Weights of a small mixture-of-experts language model, trained from scratch on English Wikipedia.
Size: 16 layers, vocabulary 2048.
Experts: 32 ReGLU neurons an expert, 2 picks a token, a sigmoid router, a shared expert of 64 neurons.
Training: 818M tokens, 6242 steps.
Below are experts of layer 12 (counted from 0) of a mixture-of-experts language model. Rows are named gate (a neuron's input weights, with its number), up (a neuron's input weights, with its number), down (a neuron's output weights, with its number) and show model dimensions 0-127. Each number is 128 + 24 x the weight over its row's rms, rounded and kept within 0 to 255.
Before each expert's rows: "comes before" lists some tokens at least twice as common just after its tokens as in all text. This comes from a sample of Wikipedia text that the model never trained on. Tokens count by the router's weight.

# expert 26
comes before: ",", ".", " and", "\n", " (", " States"
gate0 [ 87 111 149 136 122 157 135 128 125 115 112 139 162 118 124 122  39 123 120  98 126 137 114 133 134 129 146  78 149 124 121 127 148 127 117 142  99 155 183 109 119 138  95 142 121 137 186 132 187 199 122 200 132 151 159 156 114 165 131 102 118 120 138 154 131 103 140 111 138 125 118 105 125 131 146 109 142 160  95 130 118 100 106  95 119 129 126 128 152 124 124 110 144 110 109 119 136 165  89 119 113 129 145 157 149 124 157 124  92 139 164  80 136 129 136 150 118 142 118 176 140  88 107 129 117 140 144 137]
up0 [170  91 101  83  82 115  99 146 138 111 173 113 154 116  84 115 129 122 164 144 140 114 137  99 132 125 157 128 121 116 111 146 111  94 141 177 174 106 174 101 129 130 122  95 109 127 122 127 107 121 151 134 101 131 128 145 115 119 116 131 102 126 141 138 150 143 147 107 129 108 135 117 114  93 130 121 142 150 100 166 115 103 126 134  86 152  96 111 188 126 100  93 150 119  93 165 138 172 140 158  94 138 125 176 177 161 166 109 146 132 132 149 128 150 153 138 103 142 120 145  90 121 133 130 179 128 119 100]
down0 [112 126 160 120 127 103 111 124  60 131 125 141 157 129 105 132 122  96 116 124 177 113 144 130 153 111 112 101 134 115 135 156 101  74 158 126 140 144 132  91 191 120 148 139 135 160 145 133 140 100 149 175 118 100 165 106 150 132  83 109 139 122  97 163 133 159 131 148 141 161 127 154 110 127 161 128 111 105 151 166 145 126 112 132 130 108 141 130 136 122 124 125 160 106 127  93 197 145 154 137 113 126 138 139 102 153  83  99 118 109 125 103 120 121 116 157 124 176  89  93 101 134 125 144 165 149  82 139]

# expert 13
comes before: " the", " a", " be", " an", " he", " been"
gate3 [139 110 105  95 151 118 137 130 162 190 105 111 145 124 113 103  97  88 191  88 109 137 140 152 123 142 162  96 142 115 165 167 169 156 138 170 190  76 153 100 133 138 128 166 160 101 102 115 149 142 161 141  97 146 131  97 102 119 118 144 138 110 122 133 140 114 104 108 121 166 128 174 150 134  95 115  95 120 160 138 131 107 129 138 139 106 114 134 131 148 137 109 120 158 148 138 116 130 149 143 175 114 101 133 124 114 143 107 102 121 100 139 135 171 113 145 124 127 118 143 163 113 158 100 108  95 129 118]
up3 [139 134 131 166 174 168 104 117 143 109 149 130 159 197 122 177 114 120 154  94 111 150  93 104 123 110 126 129 133 126  84 124 116 154 134 154 131  94 104 141 103  94 157 127 159 142 150 149 108 124  86 119 132 143 158 155 137 118 150 103 128  92 116 190 145 159  92 117 143 128 112 139 157 127 148 106 104 141 133 121 128 129 118 134  99 149 115 138 132  96 126 138 108 116 124 140 109  82 144 119 117 172 153 126 159 163 161 110 159 168 149 166 155  86 129  74 139 135 148  91 109 117 115 125 147 155 153 118]
down3 [113 108 109  83 157 146 171 147 143 143  89 171 144 146  96 113 135 132 116 147 159 173 117 133 115 129 121  92 125 120 150 122 173 126 119 166 153 122 149 132  87 157  74 132 121 112 120 137 153 108 150  90 133 126 136 173 123 103 113 103 126 128 118  80 114 139  86 129 162 176 149 155 108 147 153 147 139 118 113 117  99 149 133 138  84 168 134 106 142 123 127 138  94 134 160 135 144 132 112 100 122 151  89 136 149 139 122 134  95  89 139 136 138 157 132 113 151 160 139 129 119 169 115 199 117  90 156 119]

# expert 24
comes before: "1", "2", "0", "6", "3", "4"
gate3 [157 137 100 126 168 123 105 105  73 154 117 141 144 104 127  92  87 124 101 100 131 128 156  85  84 114 189 149 125 101 109 159 121 154 118 119 176 133  87 144 168 150 124 114 139 110 150  95 149 126 122 111 150 121 127  96 125 118 159 153 136 102 158 165 139  65 112 103 121 109 132 146 166 137 112 128 125 116 153 141 139 173 111 116  98 156 121 109 106 111 128 124 125 136 127  56 158 118 163 127 124 133 129 148 129 110 149 111 126 154 139 118 113 115 153 141 179 127 134 160 118  99 165 103  97 128 127 130]
up3 [161  66 164 123 117 151 149 133 114 155 133 132 126 100 143 146 134 118 179 161 133  88 120 131 170 132  88 144 138 147 151 101 115 130 133 133 128 136 111 135 131 101 133 156 116 119 139 155 145 107 164  85 181 188 139 122 123 113 146 111 115 140 124 140 148 133 110 107 111  90  89  90 139 144 134 124 140 149 153 143 119 132 133 177 110 134 129 169 147 154 150 103  93 121 155 100  97 107 111 151 129 129 150 139 140 150 173 152 131 141 149 163 133 121 150 129 112  95 181  91 132 118 135 117 106 191 121 178]
down3 [126 148 117 129 100  72 183 112  82 125 140 131 122 128 144 121 111 135 154 104 148 147 134 119 138 128 167 116  63 102 109 165 133 156 111 101 152 102  99 155 111 110 109 113 120 164  99 102 131 133 136 125 121 155 130 130 144  81 104 131 149 107 110 121 109 103 105 119 118 109 106  96  96 171 156 124 158 150 162  72  89 121 118  96 149 127 153 113 128 129  91 108 159  90 111 116 120 121 133 116 135 137 187 184 175 133 109 143 132 137 147 120  98 103 153 106 110 109 125 108 125 115 143 115 139 130 174 143]

# expert 21
comes before: " of", "ed", "ing", "s", "ive", "ion"
gate0 [157 163 166 103 126  93  90 109 159 120 119 130 153 148 123 105 140 108 121 119  81 116 128 148 133 105 153 122 125 127 144  83 109 137 140 165 111 131 143  86 153  87 118 142 101 101 166  91  86  83 118 139 108 109 116 119 172 116 102 110 133 122 134  92 137  96 163 106 116  87 125 104 132  79  85 136 113  76  86 125 132  87 104 117 144 133 157  93 135 108 167 154 112 139 144 140 149 127 107 153 121 119 122 165 138  93 133 121  91 144 127 129 115 121  97 120 110 167 153 144 110 151 111  96 121 163 145 112]
up0 [126 159 161 102 119 159 126 167 168 122 142 125 146 126 123 156  92 130 147 119  94 110 107 136 107 126 164 113 155 126 133 112 147 166 135 143 159 156  93 142 103 101 169 148 108 152 117 148 112 155 123  74 155 159 112  80 131 135 152 182 149 136 160 141 133 157 152 145 152  98 146 113 148  90 102 134 149 179  87 115  89 144 142 114 128 126 163 140 106 101 146 162 124 107  96 113 129 156 118 129 152  94 180 145 156 132 113 130 145  87 130 135 104 151 107 129 154  76 109 144 143 135 102 107 114 146 128 126]
down0 [131 131 133 170 166  93 181 119 138 151 153 106 141 100 103 134 108 123 110 135 134 124  88 151 126 140 124 129 103  89 108 136 155 132 130  93 114 109 154 113 166 157 145 134  92 137 184 132 148 127 113 107 128 150 100  88 133  85 192 139  90 121 127 146 123 101 126 106 122 172 121  75 141 126 146 119  97 118  97  97 105 134 137 122 135 147 129  97 145 178 155 144 109 121 123 114 151 122 114 124 119  79 157 133 136  92 157 166 130 155 131 126 133 103 108 157 162  97 170 129 150  93 143 136 103 158 105 143]

# expert 31
comes before: " |", "–", ".", ",", ")", "9"
gate3 [129 137 166 159 156  95 143 152 141 102 129 158  92 130 134 101 113 132 149 106 142 116 157 136 178 129 126 144 117 154 110 126 109 157 134 100 145 113 139  78 141 147 146 125 134 134 103 132 128 126  80 107 108 116 188 148 128 137  99 101 151 123 117  99 136 119  94  96  93 167  98  84 121 124  95 130  86 140 161 106 143 126 115  91 130 138  89 103 165 131 123 120 110 141 111  71 111 166 138 133 106 125 108 126 172 110 146 120  97 141 106 106 114 132  98 104 177 117 194 111  88 141 130 110 139 130 149 129]
up3 [110 151 127 191 103 123 115 127 143 113 144 118 111 149 141 145 147 101 108 138 117 128  89  93 163  99 151 131 123 115 114  93 132  97 157  81 118 147 141 125 128 131 178 155  88 129 133 147  94 143 129 100 102 122 123 180 108 109 115  70 123 106 160 150 108  93 106 114 133 143  85 161 124 158 162 121 131 147 138 122  97  83 121 116 161 176 138 102 102 132 115 117 113 152 123 130  60 132 152  95 128 149 130 105 106 117 114  98 181 144 102 135 136 152 123 162 153 102 119 103 141 120 123 122 138 131 138 165]
down3 [135  98 118 137  63 135 133 122 137 114  92 135 124 100 154 120 126 125 141 121 124 101 143 162 169 136 119 141 149 136 141 121 103 117 110 149 155 147 169 136  73 112 111  92 151 169  89 144 112 129 176 137 129 138 145 103 117 101 106 141 136 128 126  86 175  86 136 171 109 128 159 120  92  64 107 144  94 150 119 134 109 121  88 129 126 148  83 172 135  91 157 102 134 146 110  78 140 122 159 127  99 139 130 116 140 111 164 112 126 104 122 135 104 131 147 138 162 128 156 121 136 133 176 109 123 156 155 135]

# expert 27
comes before: " ", " S", " M", " The", " A", " P"
gate3 [141 115 118 122 159 141 104 128 137 144 132 103 105  94 100 142 156 118 163  72  79  96 139 170 122 170 128 136 163  82 162 106 147 142 144 126 136 156 131 171 145  83 157 151 114 120 154 107 151 109 142  82 121 115  93 128 132 112 137 143 147 150 101 110 170 118 126 128 150 111 125 130 131 162 155  98 129 159 106 137  77 105 111 140 133 127 120 102 117 108 177  90 102 123 154 121 127 138 132 129  92 109 130 119  83  83 170 118 122 140  98 127 174 103 109 103 127 150 127 103 167 136 121 110 156 153 107 135]
up3 [160 147 137 119 183 133  71 117 144 143 130 142 135 172 113 129 143 148 114  92 123 106  96 145 127 113  88 133 131 165  60 124 106 117 142 164 165 163 122 119 129 120 104 107 135 137 122 172 121 140  93 135 148 135  98 113 145 151 144 155 157 162 147 144  85 140 141 132 161 161 164  87 148 144 122 118 127 140 110 155 125  88 149 162 103 120 124 135 141 142  97 139  94 177 158  87 126 157 112 117 130 115 139 101 178  96 131 129 153 105 133 172  93 118 115 131 115 130 159 120 154 114 169 139 110 130 133 108]
down3 [161 114 133 120  98 108 121 119 135 134  76 150 124 141  97 143 156 139  97 106 109 118  92 173 121 134 163 147  60 137 101 128 119 141 105 155 141 100 141 115  95 153 154 134 127 117 126 157 139 166  89 144 110 154 155 124 131 155 147 148 129 136 163  88 170 112 103 173 125 114 140 126 132 138  97 141 109 121 172 115 127 142  71 101 101 174  84 122 149 159 120 107 176 118 106 122 134 146 120 134 171 113 128 149 116 134 117 101 135 138 151 121 114  91 152 160 104 137 108 143  96 113  98 179 115 124 106 124]